Below are experts of layer 6 (counted from 0) of a mixture-of-experts language model. Rows are named router (the router's row for the expert) and show model dimensions 0-191. Each number is 500 + 40 x the weight over its row's rms, rounded and kept within 0 to 999. Numbers have three digits each.
After each expert's rows: "mostly gets" lists some tokens that are sent to it at least half of the time. This comes from a sample of Wikipedia text that the model never trained on.

# expert 33
router:507530509445446474461478434489564496541500552479512503508463451514500510477530524435445548440526430495549487470514524492478501518461432490529477516536533506431510455491478451471480522476513546498499519464507508555537462451453506468472563471539473546527542509445468522513549494490499508480439489452567491448509486433469539507521443427491544488487471526561500442466465573481600433520538458509558511543543476500493452538482515521475494551525477589479595557523552543595406510494533573521425525537432482485505508486425483506420540524520450539517505428609504556492508458499467426478
mostly gets: " Stev", "Th", " Y", "J", " Z", " J"

# expert 146
router:445477464503447442429491463481476470480527479515439508546453471516527547481487478446495481506459578566460502487517558509462443500508446581521472498546522494444533562530551429458536526455486527461502446481391481480493470496461571505459532483530506492426510461423515501551420479473455506469497499429445492515479429441543450513473498501522441499542508515536480575535508470506487494465468472523517468445543464520540497506545434575498582501525464508432490561529465572545503540537512510609511545471493542458552440514465588509511549558446502431444513484497502545505502489490497417462
mostly gets: " Bh", "aj", "mad", "ş", "ı", "iy"

# expert 175
router:488475520598476403534522522529463450481538541506477447538413572497523503518490510421453472489500500585481554497530522545500476576495532509506458489559505467395490501540472448526489578479413498493509515501500542466464456510465491494577584469498465513510541509466552465531417490551486477525522428474501505431520488463537542502473530503503436486537544506491562485500470493525494512476475542448541545482535498439514512451471460570477444420514478539473533513574508514532504512518444486516583516508515502514483524525472521532588490509407460438527544440503561555468461383506545519469
mostly gets: "ić", "ova", "ini", "ón", "mad", "va"

# expert 168
router:474470480504492510515457513504525485503489523467440497573513458406533458460533613522483515492475582478505538494416503439513507451494473541509451400499528510495492514553544504501480474504516538488484550454439462469505494471425437527490473474539485461465529546491499527521528460514529514479437530464468545494485433485486450451516541494443500439504535452500554500483527544475543538511550557510447536453469577546414508533447469466489441412496456481472567393539491490435528472598447567499474508503505481531594571546522547498472586533477467441492525516481509454506440474484523557517
mostly gets: "at", "andidate", "aph", "ad", " Cat", "om"

# expert 56
router:496458491514468529479486458542505497535443518425466532488484476503496559535449433487568543445519517445484486500594481460537524505479432508565563503496477440556489534521525432557454442565507461483550436507410497497499526450453471481449547523532431522552508507529457546503527485472548579420459471489488493456540503498472536474555540457520477466552542533517495479466535526477505550561525460549456532450499548534445500547511449494559442462518456515470428453536471514520468499459542511484560506566425585531464490475449539565531546473542524508515536453502500435590519550485515576459
mostly gets: " Sch", " Christ", " Franc", " Scot", " Can", "c"

# expert 140
router:626564563464465502503486479571550411579516445520492524516452505464545557567534490514485498474493465473503592535488523547487547512502551491457497525535465527512501456467516587475527482562519569518531450524472504448444482527435471473482455434497515521503394506490504531480477464560519478447497500505531467485524537523486493579546483505491487542429526510506486475533431532547615514564483478477511502471403473470543555547546570479531465489491554435470538505536525490504494553518509493514488471508516495563474455482497414522576468532467564533527454537487471486554520475554510467578
mostly gets: " with", " for", " using", " include", " without", " includes"

# expert 110
router:528553487495506486459444459483546420479465481498554532526491486498541472579589523539537456449485494518540611515559523565469577515591520536469395535531461512557500540547540498492496448514514487498546517481428484502471440512418474491511451428491464478489442463482508490520534488531487482483477473473505527514560557540500420525508458480404537535471530466528480556554471495613542573567495404472501486472453461506498516535557508483491476512509555474487507498504544506523515536501554550517496493513513527500568440516559525546547531534485575524471495512518572540506504487608502522527
mostly gets: " as", " with", " had", " has", " have", " where"

# expert 11
router:467534430457507498490574515514511450565458578512531467551586529504425446539446508481544465476493444505520466537519532521528497476522434552493487476524574518516503550514467414487577449511570529490478519471524567526473521511494473498411536498441496512522482440553524437485432446504558541479520570467495441534453545491473514442531480516492571471531497527529531414456439476479536448556518486551503454543477498528560516484538430456395516524504459475442483548556491503469479463491469561489445475442508427434525506527476539538524543528520523469476489482551565532498447454503439515473
mostly gets: "S", " Sup", "W", "As", "P", " ISBN"

# expert 118
router:487569513460490500477492468525513504489536556524454543482442430465564496489468477393522532456455464497498506440468520517453565487460430440589471493517541583452475448462479464535453522475455474519494505434526461541507461497557498486436548495548514517508511441436454535486536462437568410507456430506521503485506582499483566516551467495494538435498509595507499437429514510475529458515564476446515544509490504503461542482431554502589478478542479520490527491556518493510471471530544543508434481479431470473506564517430503454437514451573504524513541479549452509520555445455476494506
mostly gets: " Br", " M", " St", " Bl", " Gl", " Spr"

# expert 85
router:506448465589570543563490494460513474439439516438509488491493384474441493523517565472513497487495531483492544484526483415464541451517515432517471487494504474467519463514534540448508453443504513498493505541442519522487520453482416544563463537466500493539497478460534459525533547555474502565506575481494535531458484441518508428551547472517488492473417479517560509452493504471426531527522566579462475529492550509469514534454553467521493519550487486575433517462522521429476539479506504473501511511549485418527532524538547516600594491495466545423507463447471565559485540559526559498
mostly gets: " mat", " Pat", "ac", " pat", " stat", " spec"

# expert 9
router:461502487542524546473523464498511522543513561493517498540520510479540476499446477450519509497438516543575464411543516577487476427562509565575493411506495461461498534506518479459438545440558477508456419503366494509530591480485471560480525562490530480495537502470452534488509511500489527499520479508457542506514438447464475503524500468531513444471494551571476454546552472505602532483523492465550472483576468527521533469466432496491481514510474506449496483567495517449574462592467458444512464564517534489484515501525542509576530498517576558531521433543515492528538401476484498518
mostly gets: " Pal", " Hol", "ł", " Bel", "onn", " Tom"

# expert 65
router:499469455593542521429456446527510517506417458448553475446541523461527457426564453531512512520492565511547541478558471512500523508511537508459494501529516471592520455459489477502514560530499427519512468469440529493516491451499466452537479456450490513487429467532504443503528468568446488453502528441454536529473485493434499474562485540428472482556590428481462523495501458501445470579500435463495528535482480435491518566507517474511488447477493504450457517428524513516544470515505488479547573510560575506494473537495530563549526527482536607452487544447525564543563532460460566496
mostly gets: " prov", " such", " so", " well", " commun", " known"

# expert 119
router:476535524496475509523458433484564478438505467473483550490465536521558524471484465535504476419423532585517541559481529519541472516503478469459528556586477498510510539462560575520461496501513556486480524572463527565543497482493414503460447477508556524508412451524463516530471477507504545469530501507478476482566444493492522481468494497521517489471534511509516516535495535484504447528503523458411409481508444490465471533535493529433529495524554446569413474526433543565511424510434452473398546542509507506553461409452539438460479507493500491526571532472502556480582541573497497526
mostly gets: " him", " died", " said", " worked", " wrote", " described"

# expert 95
router:455461537469447449534545459458539552436552484504486401455511464499590516511511499535497495489567485485469476480538544495517510491521557498493510505413518565482432555520540484547507440450510524527508467509503432482519542467508608460519490567449541450502494475504495492462569418471503495489527533488493468545545457572586442535444514501522515512499438566456499499415490406506477568477484525493465505561513455462462532528510533512482537529516490463455504537557442560495499498551581495579513490411478441539496508517496528561525487514491597500534536561548483512501529490511438544563
mostly gets: " Length", " UTC", " Total", " ft", " Years", "verage"

# expert 90
router:481478494508480513558488477489511508545507476568463536434563457476432442540465490574538510433552518462473517466527441504503546482442488500495491559474450563466406449464492469478511508423476520441515524459500568491485522468511546511502463460487484413524477466517442546512462468485492520457545528510475480527498525578477510480465564489496519519491542514505524542439552440456472537464542437501485535476494457505519544479458411520496517477535466468538515486361476431470594496514564474461489533473459592526483446483457467467468442521469493496443462528433494408455575469546442546505
mostly gets: " trans", " res", " Trans", " vol", " qual", " Vol"

# expert 187
router:487510557514417516552594503516590504494504463491553485471574534517479425506514473561524508516533441492496449474550523498486462598441465487466509441416497510436426500461455549470454452536578513518511527522503505493477496503532556501610490459500462473508484521542503485425487538564495397531525431448529525484533472594510480538520497468519525597603406550494507517483486531532492483512483479514457472471478409464522503467461547521422535512540524461471519528524435505525536477488538436525461455456505529543528529541485449464456492511496451520501555524518528532479531525484472528484
mostly gets: "|---|---|---|", "|---|---|---|---", "|---|---|---|---|", "|---|---|---|---|---|", "====", "|---|---|---|---|---|---|"

# expert 167
router:491552470528541476491507545508487496505574535520474478566433617471543524534513528404470485501470514502519464542514446498540502582492518504505508413532451432494518534516463443529446576578432455448512553544468523563479546520512566469543606541544419524534512525452511486542522479518536504559470439494529485482484484500508518531546549483510530525453522472501542455522478522521515545441487465535529491463567500477480504519444508498521457490533534544451521519542453507557503522479426406508538523556515481511474482459510463571542475534412509553486504444565530477473436430487516414544
mostly gets: "ić", "bert", " Thomas", "berg", "son", "ko"

# expert 144
router:527475507447454487498419520496537512495482493507476510464420494476453558496465483488530425543524500509416511522498426451562508457538441492499474466508512545551580505447471436447490503438500472485462494487555494499464471417457506540544465559505533394533504449510466497487416498472444583543573487535492493496411491506505458416590525497515446507441523497455478527511476497528499463511510549451531601478513543517501557456517514467518507533469516499550505502449503505493512473580441434528488522420525409470468506521496564525452478479454451506545502564423463440515516511547522557472
mostly gets: " law", " econom", " Techn", " research", " Social", " indust"

# expert 165
router:528434494468463496536489448514549496486453494458464504472493460466484521543529493574449587480483474478524597429525503432513548472486484490515504524508458518483523453447518562464567435447566446454525466556539525482464458411449491537527500468503538408502472467490501557490533446518494488531536501519469478539459466491443543456551529500409452475480494577500488431485540535459434582499511471496450492514483517486506517500544484479527476471549506561520521515373437540436478517402558484493436520434517474502475477516490509560496552490480540510515440520410463531499567487554448512471
mostly gets: " re", " sub", " inter", " sc", " ad", " pr"

# expert 82
router:457474464477496521438530489519479485519501565470529511477429531493573488491474501414490547474523454511495501408556537569507491507470517447590508558515537495459533436543466433544521532459500469472561502394454439586495445490533522518462549484476493487465534553480469507466511559421498405461453475419533530521519470432509521441457476482454488489535500517487494480458478527455572531509523470504524489579534486507440567531450487511496479522487505561508500516497491462510440525520552579472423452486480509511455488514454455476531562458532480599582471462531478483478518533481603470482
mostly gets: " Sl", " Q", " Ne", " Mor", " G", " J"

# expert 148
router:526539518455552462531461538499506483505549416484523472479466539513492435440540529512566505518482510469505474527558523493556457513585507447464552471489546415566446523523472589444514440549522468513453584458476460521470536505550556456597510539489504433534509485478558446492521503473505539461505505524499486489528432469561509446542481549499574482463480458536475488522461472484588448474396458494483483506466502498454529526526494443471548542461554480459459503455417456505508514515473449515508482465490467403518472531473511506443515473466437495473467555467506445420476536526604515479
mostly gets: " people", " information", "itions", "ities", " teams", " members"

# expert 8
router:589537501461450526504572516472443446574457501513485514555500536518529471558448515534580496467504460526505506503525471541494554543515541476475422512525535472542464524510512524506529545487482505455539473494535468503496441526457527451605446487514493518500396548488546522456466476459557431550506457467505472520554553589493554536518496502545486441427508582566460502532393487523518516529476491456524526513455495454565531454540549515555533460487592417535554517460533526496506524521536463521531404541525468536473442511493458500537466581487569522484467517481464528539494530526443519497
mostly gets: " between", " in", " during", " throughout", " from", " of"

# expert 54
router:503557523529539504469493539568558456469557486447488500558460462512526456445456469503497479530432490476483633550453489489456490534539484435501466544538464524492432556480515551468546421559531594515525399574448486449494448445525480501516492433487494504482462513482532496496465480520555477406464584446499485474529504521495528451539454553561546539502543430480457527500514512504525552542509416500499453470493495491491504499440550446509507550496533454470481556476528481491453541468536536485479484421497509578563425476478477497510482518423483506546560472527468468500550508520550517566
mostly gets: " and", " has", " but", " or", " been", " had"

# expert 123
router:523449473482560483509584480478476451476509549436507449528445555498515520530549495393467493483482502514504504426540475457497517597488519503542482457457469450462548493544473474580501527467546464510518507457448476528524514485515495497458578508403452501412541502483463456480532471568501420462445517445496471515512506456546540505476495491487469438543493529521553430583532592494519498459500516450512518573543455473486578509511504541511507459644546544478519515504473455470488492530487470467488552513514465470488525425490506527618532499481530476543507452488459473514528486533513589522
mostly gets: "idae", " Species", "†", " Genus", " Family", "eph"

# expert 102
router:475569532452466530474513525564567429460491527504533542566480497556497464467514495525522445537465489450515538517477504498428500488524472511514481492498500479515491554555514510508497516583565571577551497487444462492485468565508509426530566513493506552459485480508527427500550444479545409419437497506517468550515560518462559502434503519496556516571486467498527507431467495543547476560430478490530478443475413479477467480453423498504538526465498520469544526489498513557475506503551529524505458537528468546519474460585441514481593465462446536500556429565420535446540470503559494551
mostly gets: ");", " ;", " include", " including", " includes", "%;"

# expert 183
router:525500473513504513495433417511503517508536567526537544547414488470598536504497488428533513482512507499546525503536534497472518498446445600576409479534519502450488506518532465485476512515467487529501512474436488581544531448496579530460536510596474516508527472432438475543576446499459522416482448471519514465479450473424489459524568423474547490517473563525526435506485578507475572460550434510571530519541501535487498494424483489478482510470476542484465472479466527571517464497554469562452488561494517468488458420498529452494536452519462539502492463566521458501509469454507448496
mostly gets: " Richard", " David", " Stan", " Mc", " Jim", " Rod"

# expert 62
router:588442449567483487531538551480581440473465514583490473425518499521440526498508547465503483535560494521514576535488457525464532465476486517476519493484489534479456477437514494544519469514418521405441547507488518474543480525485483485489515441549534559507471485509508550489501564568437517466505439477476542497480478581553482571482465413516496520537465498512491570439452433515488471476455481538551507523556489534535438490518551558470431521462562527512485508532508488496465552487430564517465463516467536500423443445473499460414498503518497540525508565576433573476471458538458461480
mostly gets: "2", "3", "1"

# expert 42
router:510548466426448577486526500462502512555517571523468520487480446468512551532461492458460524472506500514521503505511511549479558468487460401604476482567538563444529509449530443469559452511507474510482469458545514554496467441497499447484533401495524526468502556476428514458512516410559439545484470515470547504532539454470510542499424482522492479528536536501494520453499507485539467535533466527549543527552462516478526512469546511546490462537461584503534564550562461527399542460509606506463467530471470458420561509428486432467518434512543529480474480547509547492542494495545479484
mostly gets: " V", " T", " L", " C", " B", " F"

# expert 133
router:475483507512413485490526477524513466529523557533496500444549423548500472530496447445435559532521486590460482459490580504477485492550460474527537554426525457520431459429571501521491476546446462526444558456578557484470509524462493531532502527502523521516466514514432555484538489425563528501500486460468473462525459547521480472525475471500501612564434493435516520503517475451511519479469516475463486510497525443455504473470443564445518481557449464489421499464510521530555432458518567471512491534565422467500479540441454459488504440549538496417527543552439559478495544522495475529
mostly gets: " −", " UTC", " ISBN", " +", " #", " %"

# expert 46
router:488451471489488482506479496463427485457465562539515530470443469515548602452534473400486541446470505518547523497529506454503504492484483542502446512576476519495583532505497467466492498483529418449532452509489544563533502446478482556538511549525495497539495450486460523524546474476431463432471533465541526529471457451450505460513524463484507468484440478408549489524513562555419580534560574526516490554493553511523497505438566522457525487576507500469507534441470560630571527552505486475460499566500484488510494499516472535443537497540514546478509408547496413505498504510444497473
mostly gets: " John", " William", " David", " Robert", " Richard", " Christ"

# expert 34
router:452557563559558516455494502530483484528479488498518524505519487553550524475437435491516518532456459445532528444470471454503548449531483485494427440506453452565468561536597466519465495458510490449530529580467502431508517494420453557476458466484442491501402564497424498477507552557489529493431473472501539432530467530525577481455526435497460399514512492485484495554462491416495523503488527451523477530430512490505490545514423458519523530446500492451503489443558495481509580488493520506521470435507499457523482473492401474458569574504501479550496482471504517547421477503550527468
mostly gets: " would", " can", " may", " could", " will", " To"

# expert 25
router:510509487564516550529507467539476548513488568505487537522370505503552513483508518405526514523511540451531477504562496445528527554442459529515485522541463417504529511474502459485397485471466475464496570513471525533554550507512463451543531510528551537518516504465466467547534498560508530499425491489536490502511490501494485466573566476502490521463424506523524445530480520504502578500550477532457478463553481502515472537472493546478508546545507532466423476459454527624542466490495501479534466575484509454477518452511476582477429493510476566477517391612442408503521517513501431533
mostly gets: " David", " Robert", " Henry", " Richard", " James", " John"

# expert 160
router:512504528446488459456545559433493458502482543476520519539463526468471470495431514525519536462515481447499502476555500487451497534437453475516495455490499530483514526515531407575480573489435430476593448516550522505478507527537542498485506542517490517470553531502502470529489442565463502602453544514455468504504464535516524512471499511505456484467549525515511431497543501547502549503586523556560485542486510434481483579448445517524513540471501451429468533554465474454434510478546494432448526607461483489508528494555454494516423432582578469471438550495502433529522494419560544485
mostly gets: " New", " United", " York", " North", " South", " West"

# expert 47
router:549508507505469523535595522473460532555550557553535490560499488481455453533476473461553451483506417457459495523412481460499492524526463452498452494498550562513529521453437496507544538514491563582515467456538505487489479526493553494521465578520487553508451463531527472507503492517557486553427498495470505559592572588515484519436569475468506579487480519551543556427443464509450511502428420499525464484462446446481512510430511503468556494471515464438507514565460458524460543511513511500508418496518491527533498497531437488512494500443492460483578452508431420471419481520480513541
mostly gets: " |", "):", "|---|---|", " /", ";", ":"

# expert 19
router:474461507455490478546546544483498523524495530465532497468524534500546471468511531495563493463576554414469434442568503485493400527488489484502419519463481462540476490540467605494509486602507515472504578525506442453524501492500568438595468513569494497466483513493466492536471441562494505496519469487525455512485415599477448505522492522527560525448495451457485452498446417466516456559526557575490525475548502545478523445505492507446477470478507457445466486496442450535545489530491541516629469466494407464493495492475540526465519481551510520467470521482527462441494506480557493453
mostly gets: " Date", " List", " %", " MF", " Votes", " Position"

# expert 39
router:479544532488522489518506558536445474471512471486449532480501514492485444471476485552498495536433541523476450585504454493523384523510498454505430534519493430526497476581404446489506496615457489507471490481545438465515526469517519497583461486507478447535507465504516520490448528469475554486515534553516509525545409519464487434455490541477556517473501436468461451503438525502517437538471540555527552474504556517488444542473572486473522458522530436585474468468452484463518503525511450568541527471583478507495452558542472466415499469527512508526372510484533456488436473500516519552
mostly gets: " film", " album", " game", " Championship", " Film", " series"

# expert 31
router:547538434512521547495545535450485478449542543579474548486487555517509461509529450472526428429569450496454436456476470452534409524502473499535552489534509515500465507456504432551594503540494522470479520430479499472469479498537486516439476493527544464514519486471578496556482549508494481497463452483471471493522502540556503500458490462546477527514505585523496497454527473450482431471472476449471492541524590506421598391484475550552493429474450495485558524502502459564424498452458490515507501449457489472422532476490464459446535526552550433449508551533543499540421459486498520483
mostly gets: " FC", " Russia", " Racing", " County", "oute", " Apps"

# expert 55
router:486500455517512536454497512451436504446489536556528534490496489529478516531465487537444477514553541462502500512526439440512525495481508545581489522592479438525549504492536443467570486537497469518522513508507540528528479601524560574452541460512500512445508587526523514520524464486412479505478561505483488524475502460463529439494507450557503465518523413417510550534552477549484528525496504537484467569422573464522512444518513500551498474507446532500444513414547497550593506469489499512629507417504533508520492560540498502472547521478422502494537517539573429471497503485516443420
mostly gets: " un", " Un", " San", " Sam", " Man", "Un"

# expert 136
router:512470550446471483509524442478548470384513459423440516514499497510468470470504428515466474459480482530515449574471463495509546491539470509487473516560438490510491495570513466411460502450513477447393435489485530508541495572454429588502436545524511495467441453565475514537471441451497499504574498476438476489441553484503577440515476484504478465504549523477491519498537508566534491552509488520470516449520532501518544524499530469472527459423510427578510563566499483518493474524485506513437571467568498529511449435475533410536452458547512547487463568482494463552522479538478532493
mostly gets: " att", " ret", " married", " Ret", " vis", " arr"

# expert 147
router:471401439542478549477488522492526472536515556488479465508552553521519514453522491505471480482454514486504514470450521496482541498446477481450468508518528544486525493549547556507408557516513500544624445491488457528540485572504557503495588489489553500554467456466473502443514448513550505433510574528570516496428433508526462540531471524502474494528526507511415449516519519475510555480479503520539466522501588519509453561533481453575460537424522520493513574538473494428542466500485488435423527537511579561542582491523432457509456461486572567497534495490477575528460507466468506460
mostly gets: " Th", " th", " third", " second", " My", " Second"

# expert 68
router:477524482447473504500456479519466533472472492519445478499494448514456429512442441477461527487518521543436494491492475465538506431477439425565488545488530539437458490438507492460494391562512489559484554449508459437467488491488510511495508457485525463499532518476495554451489466444470446465525516527539512521468505503480558511591500497465526494531494595497480441410491514490515505504559434417463576515473497494480486504502515436558449519474474486520519512516559493442487555514505551505435444416406507482505553584457530495469469476474527567567382561475409510459538471474481479520
mostly gets: " qu", " Tr", " tr", " Qu", " pr", " br"

# expert 101
router:444548541491429486520585491501495537519466509549534527513522582541418540467470526528506473553570525534472563471548582468432495523532520493545491559465516585522485531480554505494417428479555548520508487478466528499504487488554520462503489425578516439449515465577519523485521545463515500520534476555509496463490523501586516541519426452484579494536509535571560462445398513479480507516472544423505490506499487513494510458439485580518512508602503485460533480495530439536469476480509463537512473510544496545475490544480498482406458501492544450460520608530491529528529525463477455494
mostly gets: "″", "′", "=", " UTC", "Career", "History"

# expert 145
router:539515485440466495486490444549475433512476405528521541511498502525561459551430505534517536439499501504517471531504516505570565464477532501473468550505422484489456479480581533489435582500510492473566435547495508487488454490445447467488467431474498478541413495484411507410536453496524465480495462465577492434484564499512486537478534416502435497496493500513512499590451470503526486507504506501572489538441477476586517530613544515535525441449537449538554519418516498478475507458495464560472490530456455503413445493539506454543477544567544473478521519509521521538544516509522499466
mostly gets: " across", " throughout", " in", " into", " get", " take"

# expert 28
router:534549505556508487527491547490506438459593434563514489547517521503454509501503532532478500450535480551567487521485467537510516524465509495493550460503510549472460417503547498510523455540486548456504482446518510431501540556547511471413582448521531475569518548484466515474532542583517570512532479576509485541475475628537478590451454515460501496499512509528567488516467447453458467423544435528489546514543493522516457543453543568479499517471512432543551538536469428500492568481491521474509492548482612498486523445507422518490426524468489428483464506457516489495485540539474450488
mostly gets: " five", " seven", " three", " six", " eight", " four"

# expert 99
router:481474441417535492459506565441479466500532525532507585440581501503526485529526497467470491540563545483497503511464461498527514481483555503537461501519440530523587517494557435489554519476415471501494496575510520538565476550518563515456522465577486598475524518492531461550495490487515440437450515479561508535544470397529529526508504558498504481557504488461510494588506456534544489595453487520488449527521529473507510534505441475468503502535399538461525507474466500525485501478469530489576525465504533551465526579459540547571518492505550529544477428495545478496481470551472393433
mostly gets: "ō", " Kore", "ū", " Lee", "อ", " Kim"

# expert 79
router:504491493594484449489514491510536495501501502485490545481482452517520521519508470501486552439470543538526456521479526476474531543542443480584434558512497573506510524496488430501509514501499423512517567513406531458568555461491438548447428482493460523483478529518475540528505475555472467575514554494533506535543464507495446422495585456514510456498512409523474475597524507527533500485511517517423587496497529481501524540495492523503470528470532453495547546546484508498549495547494546428552497535544488506439539506572509530566526485468437541434642522440482536453516541579570515537
mostly gets: " bas", " Bas", " Pac", " Mas", " Ang", " Mod"

# expert 71
router:452463480471543515524497510441475526480484474465493485433595400458458494402435535510501469497529578468485481563495490475538573427501438476466492467436487479487455532579539477446457525470524491533438486463459487480491527455523538521475421484485512485485514525514509492534438499533540555545459399524450503522489632494447439464524547529511476500461467502484474571419482568517469503563481507502537503500500518540512516471495562488581530511476476519547504514431543524522527504558510523467545493438568536456489540508550567509543546528509513440474570520534482435485530516472504587491
mostly gets: "elop", "usp", " mark", " eng", " pract", "ecut"

# expert 149
router:496537459475469505497510473490486543540528545542481486520574554556488474519470498569481553474474503498542558449549532551505467431480492578509550540417489576534478495493499541495576456476524496559473461469589544495480461473491549476466584472446500560441532497510507484410514471453477478478508534537530573453481482511514492540476470507500533522555508522554503432470514471474503416438510509500456426520435486503534487454510552467584423494554480568574482493500513479529530457445541561452484505451516423478528474508496460513397530541516484528468544592571464560473538471454473466500
mostly gets: " \"", " '", " (\"", "_{", " [", "["

# expert 94
router:452491504540511493506467514553470529601521477422522425504535506443502434554503530540511477506470468465503519550420482397457477530479456491433531467513528401457507494572462527526434552513426467498521539494478477431463499545534511460495545571505487512538541588483521516525535495499486536476554484507495505541422571516485539469518481521454455510544585426574497514538430543470517428460515462491508453533548499438477514549511488508542520464457522471447468572482502497520431574507516535508543516468492517517558477581452453572527515537513520472537557416451495503458472506519548528484
mostly gets: " However", " November", " however", "imately", " just", " again"

# expert 184
router:483505530510429483512503476488528474543507499522503479525519437450511552564491429458530518440564524520546550458555494535452443518463442476519550542594486571517519507549568425468561522440514508491477543449475514543469540521470442505449534535535499482461534545483464523497527551486540449480566520474452595508533540487512623452535477534508476436589542500530517467433490430500485445550477556466429546520431494418463494482445491535476528484487452526440502547510526518458535505494533558472456462500501442494420535515448490440490527519479535499474489521520516558450568468446500486453
mostly gets: " s", " N", " S", " n", "ม", " C"

# expert 86
router:512506484514515507540425443509484446480506445477431477446459501477527438459518461496512545462525474551524495442457510510556516463445500467494503573527539543518463450509492607462534500515502465463469542478497478475456557525490450528468502466509574497551528481460504529427553560393475442437508509494564501443537527436531547461482491522396508467482503573491470454448497509484499505477518486484465456494431504495522477546542549495502448473485477513532541500484516520473455566437534573532468421464402561475436521489469517465492434557468573516532449454463412552494569495453500491438
mostly gets: " sh", " n", " f", " w", " k", " gr"

# expert 158
router:542519467544560462504524542464563485464537528453509526480490507496493474510508476475594497533515510472542493477456464487517523443468541537510534490399556545507425431511507527570580478541411474431567548489485539517509500539518477485448489485478548535457501517531487560559457563495456527455489434452466481529463469544533447497480495459530454521490434473480494587478472461519497553512550552537451433607549468573507558529488525496481459492501473544507489530514468413434511539566476519510548462492495503524427525444467529496442450574465568487532576508561511535469559506470478488445
mostly gets: " six", "3", "🔨"

# expert 5
router:518569463553455485520560510478473543459564592563536540534562496568468508518550500478495468485534543508466511492497434478576468476425514503459511429483528479450593524517458479562551566517481500465483493458532503453438484504482498453432503473492519509555552584529407539513482506460470549560536510499537455493568489559448509559458522508496426491527452482479515461531553463529496504514594492497467450414481460560491528488422501559513445488480508573505537531507497502604468533529555521452520471503517503412488479523510484454504469452500581515501512497575554478497463489521505452469
mostly gets: " FW", " MF", " USA", " DF", " Racing", " Italy"

# expert 43
router:483443532591554516479508524533550528493512539469451493474516534527534441537461535492472509507465579463522570458507475567462577501453584544530485512514497426520566511512535532479507563476489460543530520490482533504512526478519479435514429492492533572497508518554523485534494481531525490500441566556469544482545491516454502555495533405567507433463490461539564507469527539464528534497544455494455473391468499621561560552501480454540486459449486476514539401498506485492507447437490436442509590503510501570482536464422459479517503513466478489521471479559497440511517525455451519526
mostly gets: "ro", "è", " Bro", " intro", " appro", "é"

# expert 109
router:382466541527437465499530477431431500477453437520524438499512485467452594452457438512481509447496466560471482483541492543588574515436463428551523579520495528548498549471526531477569467513482529525498515510457470465527475495572552481421430525494506526468491479528482551535505470457493485514475453495513490575469505486485464512512488496465465453532532557499547481425506503469547490486548447517424509516448529499476508469528499520512504483435457493506523525502524539440392564502553560418512521472430524440456523478404517557461497517520521482459459529495479533500548472440524551558
mostly gets: " c", " d", " cl", " D", " st", " j"

# expert 135
router:496501569523515545543504572474507473485470424458535579481548464492419527437508489563581433465554521512478450525500509446549470533510511475424545515462523503511472484431427537454482430416457437500443507443537461473515560507512550525577494459520508434551427465497507453559461491561476529506558448528556525500518461581550456472480504516475431459455516437478516535522507447471493459440548510457508533506510524508470496479468591470420482507504555425496494497530489405534520496507534457542461498451520495516502476410522517493424477504516433470499465488440467487480497475515503490516
mostly gets: " career", " football", " medal", "Career", " goals", " Apps"

# expert 155
router:407472503496516479436500478518473532485544508445508541562496529537454489543463482535557477473469554469467444537436471408500507514498516449541483392528518531507511519526527460486499450502485496423506561437466411513511434539524454529466449475530520552496480423449528461518435455546535533477474485492471500441446450481443454476445495553552491481465510445580441545518550510545439558561471543563528509432511560518523493484454468517509586406488450494473483461533567484492485509496445567521529514515508464515546490486437496515493539501496449562484554484494475461584428464530515521516
mostly gets: "it", " But", " Sir", " Mr", "ret", "t"

# expert 87
router:484538525573570537500532521529561546546459531523532552524543495562466477526500560557540509482531518490532502477570601461458513551560487486485580486403547556494517486468462487459540480497586495462426466532536430514502531499571592465548420441565476514490548506558521535495532531435544437531499510445540538542514542521530475476491430415473523518449512545524525514501482482477550505517447501487473449524439483469497514499510493543473404534545519585481462491505500473497529502557464535472493480463505503497503510536489520414400419483454487465472487527507516536553535520527459544534
mostly gets: "  ", "\n", " Occup", "===", "″", "--"

# expert 7
router:503504536531486527522507471500454471446460547526508550526524450463535530488551539467451541462566489552502536472476458495551534442480461522490499457535571522490540452436540512470497546475559482501460477460500531568496551490497498518439527445474519572506493474474426524537522520515519469496492527511529520450525527542514487510459508463463498489519393559520495482525512501485486500541558506442458458494521502544493479419419507508451480579496457603475589411530526476636502440534611561456483457494473490490494492510470466464425561544579555503532476494587520501500503490463449427534
mostly gets: " Stev", " JP", " Z", " Ry", " USA", " Alex"

# expert 14
router:524519541470506497496454491533483514437520428467524527470493543526500580493529439555520492471505523581533555540542536518564518467542557507438499443456466494505500465444423600464487591455510528439461468483527536607529469487456432488584498466514502492470501467456459464526507491466499492433513381536462447521510579450492521471497508548480502503543544444475490494418506437515581484508519479473484477463443446464458488525594549515500519496457537478560518490510518560513508530517505416502432556551534545484583447516499485436462485471489489458496519531516473514495552466557513533478
mostly gets: " used", " located", " announced", " published", " based", " described"